From a checkpoint of a small mixture-of-experts model trained on Wikipedia.
Training: a variant of Muon for the experts, 3837 steps.
Below are experts of layer 4 (counted from 0) of a mixture-of-experts language model. Rows are named router (the router's row for the expert), gate (a neuron's input weights, with its number), up (a neuron's input weights, with its number), down (a neuron's output weights, with its number) and show model dimensions 96-127. Each number is 200 + 40 x the weight over its row's rms, rounded and kept within 0 to 999.
Before each expert's rows: a language model's description of what the expert responds to. This comes from a sample of Wikipedia text that the model never trained on.

# expert 5
What it handles: Sentence-ending periods. Full stops and other end punctuation closing sentences or abbreviations, like dialogue., Mr., F. Supp., often with quotes or brackets attached.
router,248,211,174,184,245,211,144,219,180,179,144,206,270,269,237,204,160,160,191,218,249,179,251,272,103,136,200,234,143,113,155,241
gate0,249,191,213,173,236,194,243,201,228,234,268,208,140,159,215,124,250,197,173,226,283,197,196,159,267,149,208,204,151,184,262,146
up0,145,201,192,210,118,159,207,198,191,171,144,169,293,238,183,261,168,188,199,225,217,178,164,264,90,237,254,172,212,259,148,257
down0,229,140,203,131,249,161,244,178,230,173,186,104,201,223,216,135,138,154,248,258,183,166,180,186,269,213,202,214,164,143,206,183
gate1,178,138,118,183,228,226,258,253,139,212,166,207,239,166,179,234,223,199,198,132,152,219,285,220,192,274,215,151,263,127,244,229
up1,179,166,201,199,188,247,236,229,192,155,206,190,201,200,233,226,190,272,207,183,150,164,258,255,247,205,151,136,190,181,233,216
down1,166,259,140,174,204,234,191,164,257,139,172,136,262,209,218,239,187,220,182,259,226,132,150,215,220,165,228,209,128,176,222,208
gate2,167,161,207,237,206,154,205,169,152,200,149,151,212,209,232,172,240,212,108,108,178,235,270,261,103,254,166,232,262,273,165,201
up2,241,250,196,191,245,258,157,156,211,146,196,225,109,182,227,253,216,223,215,291,161,104,112,161,270,142,225,183,132,206,215,263
down2,114,273,217,260,243,139,159,152,287,130,218,210,155,157,214,159,200,227,207,166,219,213,188,224,232,163,195,220,162,252,228,262
gate3,235,192,192,202,224,135,140,155,246,180,246,205,148,202,96,280,254,194,190,159,206,230,196,128,194,219,177,202,219,211,236,190
up3,198,268,228,233,198,143,156,102,250,176,241,206,202,180,126,222,239,200,164,178,205,277,195,99,181,204,161,168,218,237,244,149
down3,224,219,148,227,238,227,220,236,204,151,106,269,163,216,108,194,160,193,178,282,217,173,215,247,142,165,205,232,169,214,237,261
gate4,223,160,167,202,227,189,206,143,188,182,192,227,258,150,182,136,247,232,214,202,189,154,151,223,258,224,228,209,240,237,241,197
up4,177,222,251,190,171,191,187,311,221,173,214,204,146,203,141,249,116,164,249,189,210,217,239,162,164,216,181,203,180,203,210,151
down4,169,218,172,226,230,195,217,243,141,159,169,179,181,172,224,223,174,249,225,204,253,257,225,183,266,208,238,181,167,237,210,228
gate5,135,149,225,195,215,179,202,209,197,251,174,235,162,145,191,234,225,254,183,190,220,212,198,203,175,265,163,187,230,168,182,216
up5,179,191,210,214,206,209,171,196,236,225,193,253,162,172,182,200,178,225,248,209,240,216,207,221,179,258,174,240,211,210,195,162
down5,131,204,181,177,209,193,153,158,179,183,170,182,257,277,187,278,208,175,193,171,193,194,165,239,280,197,201,181,255,231,215,241
gate6,201,168,232,197,242,207,193,250,184,179,234,239,253,173,179,142,171,194,175,292,236,180,162,189,280,209,120,134,188,134,259,157
up6,199,211,171,251,175,209,251,247,224,184,229,283,264,178,203,167,191,109,147,240,210,183,206,153,233,232,169,156,216,159,221,149
down6,138,153,214,174,217,227,199,241,180,253,188,201,207,114,166,310,161,198,217,272,185,249,194,251,208,191,157,171,238,189,190,264
gate7,192,180,273,223,140,158,242,155,190,205,255,237,214,162,178,197,210,149,214,153,171,216,168,170,210,165,178,194,153,259,221,167
up7,190,182,165,183,205,158,168,261,198,201,111,171,160,237,200,218,150,209,205,216,220,211,217,219,193,133,168,187,232,97,213,167
down7,198,176,212,217,199,179,225,237,243,224,263,278,142,212,196,286,209,240,198,219,167,222,215,187,209,152,268,278,223,196,188,192
gate8,208,212,132,189,221,122,281,199,168,166,209,169,191,220,155,216,247,218,246,244,238,102,279,201,164,185,263,181,166,142,268,144
up8,197,155,156,204,241,190,300,234,193,145,161,161,179,266,168,184,243,234,245,145,162,156,219,185,229,222,246,228,105,163,224,176
down8,205,148,163,199,218,221,166,173,195,239,187,240,175,214,238,281,141,191,150,193,233,179,255,176,237,185,198,231,162,170,149,209
gate9,171,146,157,144,199,215,164,217,214,249,180,215,207,162,171,251,289,116,151,256,163,218,168,245,255,153,224,208,250,188,205,161
up9,236,274,247,191,164,156,214,234,194,145,247,207,193,220,218,210,143,287,191,198,267,171,244,136,134,230,220,188,182,180,171,215
down9,139,204,198,205,193,201,165,196,186,178,178,220,174,225,212,255,312,223,139,221,167,206,154,151,173,189,173,167,236,213,269,198
gate10,204,185,206,337,184,193,264,188,196,177,255,281,262,177,203,230,188,234,230,235,149,151,187,229,221,246,146,214,222,230,235,187
up10,217,176,231,263,217,225,175,223,205,252,235,210,157,179,188,142,187,205,156,245,178,239,188,210,146,191,197,230,187,264,208,256
down10,208,198,213,214,191,230,182,235,143,162,243,130,154,256,150,190,217,165,249,221,219,219,224,215,181,203,178,235,140,250,173,161
gate11,183,159,161,194,217,173,226,220,164,237,212,208,195,167,223,197,222,153,243,236,149,258,259,207,180,189,237,122,203,248,246,242
up11,215,240,186,127,185,182,209,181,239,177,187,217,204,200,200,208,247,186,188,121,234,197,134,221,158,212,178,260,192,193,222,180
down11,228,162,215,185,201,226,168,141,169,277,213,195,262,142,156,201,161,184,247,161,229,164,104,233,150,236,191,248,176,187,176,197
gate12,187,214,159,192,202,179,247,171,175,211,204,213,188,168,230,154,175,171,187,204,181,113,124,143,187,240,263,261,175,230,262,146
up12,292,228,237,232,117,224,142,186,247,245,226,251,185,181,230,171,224,209,160,254,324,144,201,153,273,278,252,158,179,180,149,111
down12,160,236,224,210,191,174,177,169,110,182,142,195,278,255,230,203,213,148,242,189,176,204,213,190,185,128,204,201,194,209,189,229
gate13,218,211,163,179,272,209,239,152,185,152,191,155,169,224,225,151,166,247,98,240,191,177,140,176,228,158,213,147,187,247,184,168
up13,191,168,218,209,191,214,238,223,204,162,221,189,158,178,233,240,223,213,221,222,267,171,264,287,187,172,144,190,184,250,110,167
down13,217,173,233,269,189,215,190,147,243,273,306,307,237,216,159,264,186,219,231,196,211,237,212,236,253,264,257,208,205,202,255,174
gate14,232,193,252,123,179,196,237,185,154,269,254,185,237,188,231,208,193,161,136,205,146,239,182,214,184,172,232,228,231,193,153,183
up14,204,199,236,251,164,225,263,185,216,176,208,159,152,226,253,179,204,235,229,248,228,234,233,190,139,232,230,182,178,177,154,242
down14,204,188,202,222,180,199,118,216,137,209,221,267,197,175,138,215,194,200,159,152,221,176,129,198,217,208,237,118,164,233,177,194
gate15,207,248,296,238,222,252,227,189,148,199,211,172,169,145,183,193,138,263,205,145,233,241,221,178,166,174,241,264,190,193,210,170
up15,138,100,162,179,151,197,230,196,217,250,203,202,274,229,178,183,271,150,203,169,193,226,194,223,219,262,192,171,202,215,172,174
down15,228,165,126,207,161,272,213,273,253,203,248,185,292,226,167,242,192,218,244,223,172,188,172,242,124,140,279,233,239,186,265,170
gate16,162,224,230,224,156,268,181,184,202,113,143,216,183,200,225,171,162,194,226,201,108,221,228,201,193,139,257,149,232,238,253,179
up16,223,211,198,183,255,94,203,217,214,242,232,255,193,216,200,242,237,213,250,231,283,197,227,171,207,258,153,250,132,186,187,234
down16,212,223,132,255,105,215,190,244,163,227,249,228,197,240,278,237,213,171,199,185,197,158,208,208,257,221,130,266,105,182,143,174
gate17,284,228,165,210,190,217,219,176,213,148,174,293,184,120,173,211,259,150,152,216,241,226,213,221,203,168,251,246,213,241,224,192
up17,171,98,227,168,171,201,136,225,196,251,224,155,252,227,187,152,197,292,206,214,168,256,203,175,155,176,157,173,184,161,138,208
down17,171,176,292,195,178,203,192,212,270,250,116,137,176,130,192,170,226,173,207,171,142,208,171,145,159,162,218,273,222,158,194,168
gate18,240,172,140,212,235,218,131,157,161,156,216,215,214,193,168,240,196,184,156,150,189,237,207,132,193,207,170,207,245,219,233,268
up18,243,254,255,168,127,277,235,214,138,282,202,224,171,227,154,213,207,249,229,164,248,100,292,211,180,182,281,162,211,130,227,213
down18,248,175,204,183,182,219,169,222,179,165,195,238,179,197,217,225,231,204,210,202,187,233,300,265,218,179,229,162,174,126,191,191
gate19,225,265,229,210,179,203,236,181,252,223,156,155,179,176,157,182,229,171,206,145,237,242,251,206,253,278,216,233,233,183,231,135
up19,251,258,200,176,169,176,187,183,201,199,179,157,181,155,227,206,209,161,222,144,212,212,215,234,260,245,219,232,276,159,232,150
down19,215,192,188,174,209,220,208,272,269,205,206,132,151,278,177,191,297,205,277,208,194,201,197,195,226,181,198,271,220,261,186,222
gate20,161,222,215,199,201,151,297,239,167,209,200,164,262,228,202,221,200,228,240,160,256,226,213,131,225,233,148,212,229,171,215,185
up20,222,209,176,156,240,214,172,165,247,226,174,186,261,160,244,204,186,157,222,238,147,171,214,215,190,253,239,201,147,208,144,226
down20,244,293,188,211,220,223,207,132,190,285,174,173,245,158,206,128,209,191,245,235,237,212,179,178,201,188,101,169,253,217,258,212
gate21,248,255,200,202,155,225,207,141,259,281,207,232,251,232,241,198,220,249,206,185,210,232,212,200,241,239,217,173,254,149,234,195
up21,247,123,147,218,214,249,157,176,159,193,191,247,119,141,193,278,134,225,199,163,263,192,178,134,253,179,217,213,171,187,220,177
down21,237,207,218,227,184,148,133,165,235,231,162,226,232,119,272,228,218,245,170,206,191,205,189,177,182,242,206,189,165,236,235,192

# expert 36
What it handles: English given names. Common male first names and their endings before a surname, e.g. John, Michael, Robert, Nathan-iel, Rod-ney, often in tables or lists.
router,211,137,206,269,217,196,224,243,158,209,112,221,183,216,155,172,178,225,248,163,247,195,207,237,101,191,199,255,183,184,213,256
gate24,237,221,166,231,254,152,183,229,247,208,154,220,185,251,170,280,208,86,209,209,272,210,163,192,193,202,171,231,194,213,196,189
up24,242,217,160,211,219,157,207,239,197,190,177,286,169,193,208,248,220,196,197,162,206,204,156,223,153,221,205,196,174,276,236,171
down24,252,213,241,181,152,175,171,238,190,196,209,225,176,223,212,231,263,182,167,194,148,202,286,183,149,233,179,202,140,251,212,243
gate25,183,232,209,195,157,200,230,199,255,201,124,235,173,205,223,185,204,270,160,214,198,181,195,186,240,221,202,229,181,295,216,236
up25,238,163,174,143,224,125,105,155,165,206,226,174,247,190,200,239,235,171,247,216,254,204,184,207,203,186,220,173,302,132,186,233
down25,133,158,237,186,154,131,192,142,185,211,181,208,212,169,245,240,251,276,194,201,244,169,176,144,240,265,182,231,214,169,231,190
gate26,121,185,187,191,239,266,203,169,180,214,236,207,267,191,132,205,257,189,144,215,202,261,233,190,245,195,223,262,283,219,143,255
up26,280,221,213,188,146,173,207,234,264,203,169,187,112,193,264,220,180,212,210,223,219,154,172,202,149,227,189,152,97,179,268,126
down26,171,199,205,149,277,159,153,212,178,259,208,169,161,256,244,179,288,228,132,221,190,256,212,169,197,252,303,215,176,240,190,158
gate27,227,254,202,172,235,174,172,256,221,215,234,222,177,215,181,186,146,159,149,158,187,175,171,248,247,146,175,163,170,266,246,224
up27,164,175,201,139,244,165,308,248,202,185,212,312,110,206,191,208,225,194,247,199,165,220,211,161,165,248,238,235,169,178,171,197
down27,281,187,257,195,214,268,197,215,164,195,191,216,196,191,207,183,197,112,235,190,229,186,198,203,278,133,173,166,170,176,193,211
gate28,217,214,217,275,146,192,178,212,211,264,101,246,207,187,245,249,210,176,258,203,173,140,146,163,223,234,116,242,176,253,193,172
up28,180,174,166,159,155,223,183,196,232,188,234,218,195,182,193,147,196,204,132,136,225,226,283,215,120,136,259,200,284,186,180,258
down28,135,158,203,229,183,201,259,197,224,210,243,265,168,213,196,135,114,258,261,201,279,183,111,189,255,161,189,197,186,216,176,171
gate29,125,150,238,223,180,177,226,195,244,174,151,192,279,205,152,264,155,230,242,187,105,230,259,170,208,237,145,204,218,258,109,256
up29,262,251,179,221,177,231,160,219,147,205,256,214,163,183,283,125,285,198,150,192,292,193,126,219,225,193,269,202,159,146,245,139
down29,152,148,273,175,231,204,206,194,169,217,180,215,226,229,249,157,197,131,269,205,186,211,254,168,211,215,246,232,243,124,198,174
gate30,157,194,163,197,158,202,179,204,193,225,234,232,162,234,241,178,167,284,214,231,227,290,182,273,165,165,239,189,212,189,238,272
up30,274,161,199,203,187,209,242,220,243,176,163,165,266,151,168,257,215,103,138,206,228,139,178,161,221,214,194,236,193,209,200,120
down30,250,199,245,251,215,204,173,215,291,159,240,190,189,152,232,169,169,226,201,239,119,193,203,178,264,185,172,209,171,224,224,257
gate31,269,178,194,163,194,189,194,195,211,230,227,165,238,223,205,242,208,220,215,162,219,247,145,195,219,216,193,142,153,248,262,163
up31,152,212,180,236,172,177,165,128,129,228,193,210,159,196,152,142,190,181,269,168,113,155,321,191,218,227,198,272,221,151,182,190
down31,220,262,188,197,181,196,219,225,191,272,191,222,222,114,179,228,145,209,228,218,171,221,223,169,219,240,241,208,159,156,191,197
gate32,166,170,281,220,186,210,225,211,217,177,216,211,219,235,145,154,170,215,223,210,241,175,183,226,189,189,210,180,152,232,240,216
up32,143,186,257,193,138,155,248,192,226,173,216,173,183,199,168,141,198,231,243,227,283,158,189,197,213,206,185,150,176,237,186,212
down32,172,186,143,213,263,189,163,217,186,228,269,181,216,261,159,232,359,260,97,264,204,179,196,238,202,190,230,133,198,212,209,127
gate33,187,245,259,269,213,240,245,276,193,207,213,165,186,182,174,192,205,115,226,200,190,228,229,202,171,239,232,246,234,273,160,139
up33,313,285,207,230,280,212,175,150,202,213,166,211,164,228,250,177,216,258,209,176,186,192,182,160,247,249,161,222,172,277,231,210
down33,242,240,207,221,187,231,210,222,220,192,147,177,252,223,196,212,98,286,192,194,170,158,149,197,197,177,238,195,150,173,173,218
gate34,188,270,203,129,214,178,209,189,210,294,186,160,205,175,105,270,156,160,207,135,164,231,264,164,212,202,154,134,186,195,182,211
up34,213,270,219,154,223,134,230,145,227,230,221,196,232,172,115,275,167,179,194,213,199,214,263,139,232,186,135,106,143,204,197,167
down34,189,273,195,178,297,220,173,274,158,168,198,284,166,183,177,146,165,175,204,232,154,219,245,144,262,144,225,277,174,140,158,196
gate35,267,199,171,113,206,210,220,262,176,204,188,177,270,172,269,168,106,250,240,224,196,183,239,227,180,199,216,186,219,212,203,230
up35,203,214,239,202,241,214,211,179,147,204,204,189,143,183,156,152,202,165,140,156,228,220,153,132,208,239,189,146,172,195,252,148
down35,177,259,186,224,212,217,186,216,186,193,169,214,205,135,190,131,102,259,159,193,270,158,236,211,187,180,187,162,216,78,260,184
gate36,242,278,267,204,256,207,203,177,191,254,190,198,164,235,228,218,285,194,228,202,196,166,164,186,168,186,201,217,217,150,175,171
up36,170,136,171,215,194,197,183,229,205,117,181,200,269,228,217,161,125,186,107,184,200,212,195,212,222,162,237,205,210,226,221,230
down36,170,203,281,275,218,224,238,205,224,177,186,198,176,224,181,209,189,256,232,227,233,248,139,164,183,241,164,257,255,193,183,228
gate37,157,280,211,154,175,204,159,151,227,240,217,202,194,201,319,221,195,180,194,164,203,264,264,172,183,191,240,265,197,210,192,195
up37,160,297,217,199,171,161,152,204,181,260,191,169,207,199,262,191,191,176,198,154,223,239,304,204,214,184,195,328,155,174,182,169
down37,95,170,247,226,209,222,238,201,234,194,182,218,169,152,223,121,195,224,214,214,231,282,90,221,229,203,202,192,161,190,249,223
gate38,178,209,224,175,177,278,203,173,166,163,157,190,129,173,186,221,209,130,121,165,137,193,188,123,175,226,238,219,216,154,206,210
up38,264,180,247,232,180,148,193,219,190,236,243,220,279,219,215,231,212,268,232,250,272,214,162,284,241,187,216,201,171,281,262,140
down38,198,196,169,235,183,190,174,199,210,187,145,187,186,224,176,146,197,230,156,161,246,275,185,248,199,234,151,283,200,172,183,134
gate39,187,160,158,147,215,152,233,183,185,226,211,118,195,158,168,97,240,261,222,194,234,164,213,173,249,202,185,274,172,117,234,230
up39,245,156,156,148,278,230,209,175,192,204,186,143,145,203,194,114,272,165,211,189,242,188,210,138,266,211,202,209,199,168,199,206
down39,219,230,175,195,144,124,189,298,146,212,163,174,260,270,216,181,196,271,279,211,174,238,179,261,133,214,220,209,195,214,216,187
gate40,221,219,179,209,190,227,127,225,175,202,211,211,125,193,200,172,288,230,226,120,189,128,229,113,137,207,163,185,201,179,139,164
up40,184,159,243,210,250,164,248,171,215,175,207,193,261,191,192,220,111,174,167,254,210,273,161,274,276,200,255,195,201,228,249,218
down40,203,172,203,204,166,223,274,177,190,133,193,150,259,189,166,237,196,165,208,186,163,223,172,252,242,256,234,145,263,219,243,218
gate41,242,220,205,187,244,189,157,200,263,162,204,168,130,199,190,236,186,203,264,150,222,222,175,178,139,144,122,190,142,216,259,299
up41,256,185,177,209,293,185,166,172,244,174,201,173,127,196,197,193,233,211,278,129,211,211,223,214,161,180,142,157,178,217,258,306
down41,209,196,252,159,171,100,222,171,159,239,217,180,173,200,212,195,263,295,160,196,195,197,207,122,184,206,147,215,232,178,280,112
gate42,234,208,223,177,212,210,283,144,206,216,146,255,208,203,243,265,215,143,168,189,217,200,256,183,194,202,250,219,209,245,176,206
up42,138,220,197,235,226,198,255,187,216,253,197,241,266,137,262,217,210,144,206,162,265,246,187,178,195,263,224,207,167,223,156,161
down42,240,203,145,99,193,203,140,72,218,170,184,211,172,166,214,226,265,179,250,147,164,256,140,281,214,202,163,170,289,192,230,212
gate43,196,218,265,187,200,149,161,176,109,202,190,197,180,167,239,244,203,202,224,203,193,151,238,210,209,256,272,239,257,193,155,225
up43,245,181,211,188,156,120,175,198,114,179,213,259,188,239,172,161,161,168,167,212,194,175,166,198,175,189,214,198,147,231,281,208
down43,156,250,165,253,161,184,260,114,227,174,151,215,191,243,241,216,337,170,207,154,222,196,180,170,302,242,168,196,159,281,204,173
gate44,199,251,211,250,247,212,195,156,136,204,189,234,234,329,179,161,186,199,258,112,194,211,237,169,207,181,233,172,248,222,264,231
up44,152,185,146,166,168,178,189,181,261,166,208,151,159,54,200,200,186,196,186,252,223,211,168,217,214,233,114,222,189,172,129,135
down44,214,216,224,163,128,165,199,203,194,229,177,201,195,229,169,185,239,242,270,219,180,350,239,171,193,194,215,224,165,201,149,217
gate45,168,186,184,226,199,182,177,118,243,210,258,216,214,174,251,287,232,230,215,214,200,191,104,204,193,247,235,235,269,150,180,195
up45,230,263,213,176,235,250,197,205,178,196,247,207,244,152,108,78,188,166,173,242,170,225,177,213,258,141,202,110,133,253,228,204
down45,199,210,210,163,212,190,166,117,215,202,238,224,220,208,236,176,215,207,195,249,146,220,124,255,217,248,180,163,242,237,226,210

# expert 30
What it handles: Numeric separators, operators. En dashes, slashes, carets and plus signs between numbers or codes in scores, date ranges, stats, e.g. 89–74, Z21/Z22, ^{.
router,149,172,228,202,307,145,217,171,216,195,178,196,309,186,187,189,176,255,105,203,116,152,177,186,203,184,196,247,210,191,218,165
gate24,201,221,232,177,181,152,239,253,181,245,246,203,170,158,113,209,142,192,189,160,207,140,225,139,340,217,251,198,156,226,186,172
up24,156,147,282,203,226,199,208,195,198,210,215,163,286,210,238,196,202,190,240,203,191,243,200,159,123,210,228,130,172,195,176,221
down24,120,173,217,176,151,205,198,219,142,216,219,236,239,198,200,189,162,186,187,213,209,230,185,182,143,157,197,198,209,231,162,248
gate25,192,176,239,137,141,176,243,190,236,239,180,183,173,210,233,168,173,238,197,219,193,211,218,147,313,177,219,183,223,186,200,208
up25,212,198,218,281,257,170,195,213,175,242,262,264,188,208,257,185,118,239,213,152,175,99,245,251,199,220,124,224,134,237,294,274
down25,198,231,224,148,179,177,189,231,171,179,196,224,268,178,141,197,126,212,231,145,192,173,176,222,226,183,241,215,214,152,239,176
gate26,164,201,114,180,169,256,214,286,167,209,225,245,207,231,202,239,171,188,163,224,329,137,180,221,196,224,217,169,263,236,181,208
up26,182,206,142,221,146,306,199,267,205,169,241,247,194,187,207,250,182,231,172,217,275,131,214,186,148,220,249,183,248,247,130,223
down26,173,175,232,198,198,175,189,162,149,219,204,260,107,266,228,153,183,263,195,156,136,194,219,202,230,235,95,147,132,290,252,239
gate27,221,205,179,236,133,216,234,194,193,251,177,167,221,164,167,145,221,252,236,255,236,189,240,179,164,152,163,169,169,181,190,178
up27,265,237,146,207,165,235,216,231,232,168,160,105,140,192,156,147,240,198,160,190,209,200,172,132,156,119,160,192,220,236,187,166
down27,206,139,172,211,199,233,158,118,167,251,285,238,217,240,159,286,228,138,158,167,245,238,108,157,167,192,185,142,185,239,171,181
gate28,188,225,203,164,192,159,239,188,189,210,190,191,197,169,170,174,262,225,206,184,191,229,244,250,206,194,225,208,195,171,212,200
up28,241,220,175,244,193,200,184,194,238,190,221,253,216,228,202,214,149,173,242,245,195,217,157,213,221,215,151,203,238,247,181,181
down28,229,166,243,292,141,227,185,250,210,219,208,241,215,168,232,288,155,203,125,221,180,205,269,191,236,188,235,138,219,214,180,149
gate29,216,255,117,185,219,163,194,265,219,134,240,228,164,136,246,259,203,187,148,194,171,170,202,187,186,152,271,219,178,245,246,180
up29,205,247,130,242,214,205,201,275,175,169,248,198,153,137,228,251,207,170,170,160,150,147,205,168,181,158,267,226,177,228,245,120
down29,242,179,220,173,187,262,153,207,185,174,214,229,251,130,263,265,162,196,248,258,174,146,188,222,270,166,236,254,205,147,199,217
gate30,193,198,152,229,212,244,204,202,159,199,203,187,222,184,207,181,143,283,227,283,223,243,248,215,205,231,185,174,144,232,258,245
up30,212,170,122,189,198,207,192,213,200,238,202,180,151,162,231,194,198,217,212,253,172,205,202,173,192,234,226,204,128,207,266,124
down30,193,247,215,230,152,183,249,149,146,198,114,147,236,155,241,194,221,296,221,249,188,208,160,170,233,242,161,190,209,185,214,212
gate31,264,190,287,267,138,231,268,274,241,251,254,147,209,200,198,145,172,185,209,188,153,211,201,248,240,173,165,153,184,147,159,223
up31,138,218,120,132,246,214,115,176,222,192,184,206,212,186,183,239,217,184,179,187,251,143,250,178,114,258,241,252,257,276,232,197
down31,156,210,197,211,161,215,248,186,208,199,237,205,207,237,138,168,208,122,273,249,297,161,171,127,257,188,148,230,186,198,208,238
gate32,170,192,221,277,290,193,203,204,208,193,165,210,180,242,202,249,203,225,215,203,159,183,131,206,231,199,189,155,200,194,176,222
up32,155,223,209,230,245,179,183,225,232,225,202,234,165,227,208,178,217,196,196,203,180,160,124,229,190,187,181,181,167,135,141,241
down32,169,191,227,247,185,256,215,234,182,163,187,154,200,249,182,238,194,208,99,223,195,268,312,231,178,167,268,163,224,202,217,233
gate33,184,204,82,110,218,228,283,214,100,189,159,230,205,185,171,144,227,241,190,179,159,200,122,175,203,132,151,248,147,197,264,232
up33,178,184,166,160,148,235,233,203,150,242,243,202,158,193,224,160,193,281,211,158,216,205,145,173,250,160,169,172,185,279,280,221
down33,176,83,171,161,241,153,190,162,120,251,265,262,208,273,152,163,131,206,219,188,154,153,204,256,231,208,242,178,205,195,190,160
gate34,160,214,244,244,144,204,254,174,202,229,191,250,262,118,192,139,161,243,199,205,201,195,154,172,258,211,131,235,154,171,178,260
up34,180,141,127,260,219,312,153,202,190,234,122,151,248,280,140,187,236,216,239,252,168,221,149,124,227,150,174,235,102,227,215,150
down34,136,206,241,183,149,134,190,265,181,235,168,245,220,183,199,202,184,208,242,70,191,159,192,197,210,304,158,194,166,285,146,175
gate35,248,236,171,223,216,175,204,188,197,221,168,172,218,185,214,146,176,169,174,156,190,234,139,191,207,170,197,168,190,166,219,149
up35,213,220,195,223,242,236,114,209,143,182,246,177,204,260,236,260,221,171,285,284,200,127,204,203,224,264,182,209,156,232,203,245
down35,161,172,147,213,190,214,204,204,211,136,160,74,157,182,199,106,237,206,162,217,159,200,211,182,290,127,190,192,213,235,182,161
gate36,183,228,137,226,201,208,192,186,231,182,131,188,207,169,221,109,220,130,154,206,224,213,193,181,184,180,159,189,181,155,206,208
up36,238,166,131,183,148,226,225,236,184,187,139,188,182,196,190,123,185,136,249,186,223,132,209,252,220,195,194,200,218,247,200,243
down36,173,119,152,199,170,203,97,207,243,149,200,210,209,209,200,267,284,144,213,198,223,182,188,232,212,161,148,176,185,235,169,190
gate37,117,160,187,270,165,209,226,187,109,271,207,182,186,254,171,162,225,200,190,207,168,175,151,273,123,121,145,212,206,259,207,213
up37,268,263,202,240,154,204,188,123,184,142,198,200,146,89,271,185,245,233,207,265,223,132,217,172,191,218,274,159,219,165,219,105
down37,159,316,173,188,185,175,178,298,213,145,209,192,261,196,168,280,173,199,230,258,275,146,193,188,212,230,198,197,234,160,144,181
gate38,191,208,233,172,76,224,135,185,209,269,248,215,263,162,150,249,139,232,229,160,207,218,182,256,128,222,131,256,248,261,205,176
up38,152,231,236,221,283,138,248,180,154,162,172,166,231,260,212,187,240,223,232,232,175,200,233,195,239,173,258,149,120,153,134,173
down38,222,224,203,209,225,184,156,163,204,165,245,290,117,56,209,202,199,152,204,203,235,361,255,180,136,195,196,208,212,204,197,188
gate39,209,256,266,199,219,200,172,154,225,170,146,196,217,194,138,171,247,134,255,192,197,221,185,202,143,69,215,178,296,229,127,177
up39,149,164,155,238,176,193,184,281,160,221,179,199,142,173,170,221,196,270,189,202,151,212,181,211,217,242,114,230,206,163,212,283
down39,182,215,237,174,194,224,228,126,272,222,225,116,231,237,158,185,147,203,155,148,233,158,213,164,241,217,170,225,167,168,236,154
gate40,194,187,237,175,194,212,202,212,230,142,279,202,188,208,218,191,241,172,199,173,227,162,208,178,170,129,170,220,198,165,171,183
up40,170,189,186,231,200,212,245,209,196,277,164,209,199,180,203,179,192,236,149,248,132,274,188,224,217,239,230,169,197,239,241,188
down40,148,179,241,215,126,195,254,182,202,168,215,151,251,269,187,216,191,248,228,148,223,296,179,165,206,208,250,231,182,177,181,238
gate41,166,187,190,219,173,192,173,172,191,199,206,227,281,179,229,178,225,187,155,168,247,193,289,154,292,172,214,114,252,185,258,251
up41,179,213,195,148,195,205,196,244,203,143,228,192,232,271,210,219,192,177,232,245,265,184,150,247,108,207,168,240,115,207,136,218
down41,210,228,224,213,161,202,174,165,180,224,238,210,237,167,235,210,235,245,184,214,137,251,175,177,158,254,199,197,220,234,213,177
gate42,235,191,169,224,239,184,128,104,215,217,214,137,262,221,231,262,228,161,299,244,184,198,178,237,162,226,147,188,166,257,240,121
up42,181,250,212,182,191,189,233,257,180,132,243,138,143,210,178,187,232,205,161,189,172,235,179,234,232,196,215,178,175,176,205,146
down42,196,207,193,240,191,207,193,249,212,221,166,176,227,224,197,226,229,233,190,261,235,226,221,251,197,128,178,187,186,161,153,206
gate43,207,178,171,222,224,239,134,192,103,264,138,226,196,283,225,295,188,164,218,200,246,182,210,219,243,220,129,231,199,162,231,224
up43,190,176,226,207,178,210,261,189,301,143,242,133,196,169,179,93,218,219,191,220,140,216,173,173,141,217,248,188,204,198,152,193
down43,234,177,235,197,178,225,256,208,198,259,300,204,219,207,241,231,189,250,224,199,264,202,149,117,287,245,146,147,214,240,189,256
gate44,205,260,194,248,201,178,276,202,237,273,239,150,108,232,234,185,162,138,214,155,179,240,272,266,182,208,251,155,117,206,179,162
up44,163,208,157,158,255,142,209,169,185,255,311,170,146,172,248,208,158,270,179,202,133,188,255,206,203,253,145,237,110,193,175,253
down44,244,196,130,236,245,192,161,154,224,172,223,278,214,215,297,241,258,205,151,233,208,204,162,196,209,223,288,155,212,252,175,171
gate45,224,169,268,113,144,190,159,197,158,132,231,274,223,191,175,202,224,194,98,208,221,209,208,198,178,210,205,212,213,173,167,170
up45,221,167,256,159,158,204,204,277,106,184,227,282,284,244,214,200,164,217,258,211,210,239,196,230,196,228,197,192,266,147,213,222
down45,198,222,156,224,221,179,208,147,225,153,186,193,232,200,206,212,187,153,171,168,201,184,193,244,136,156,170,165,184,213,245,240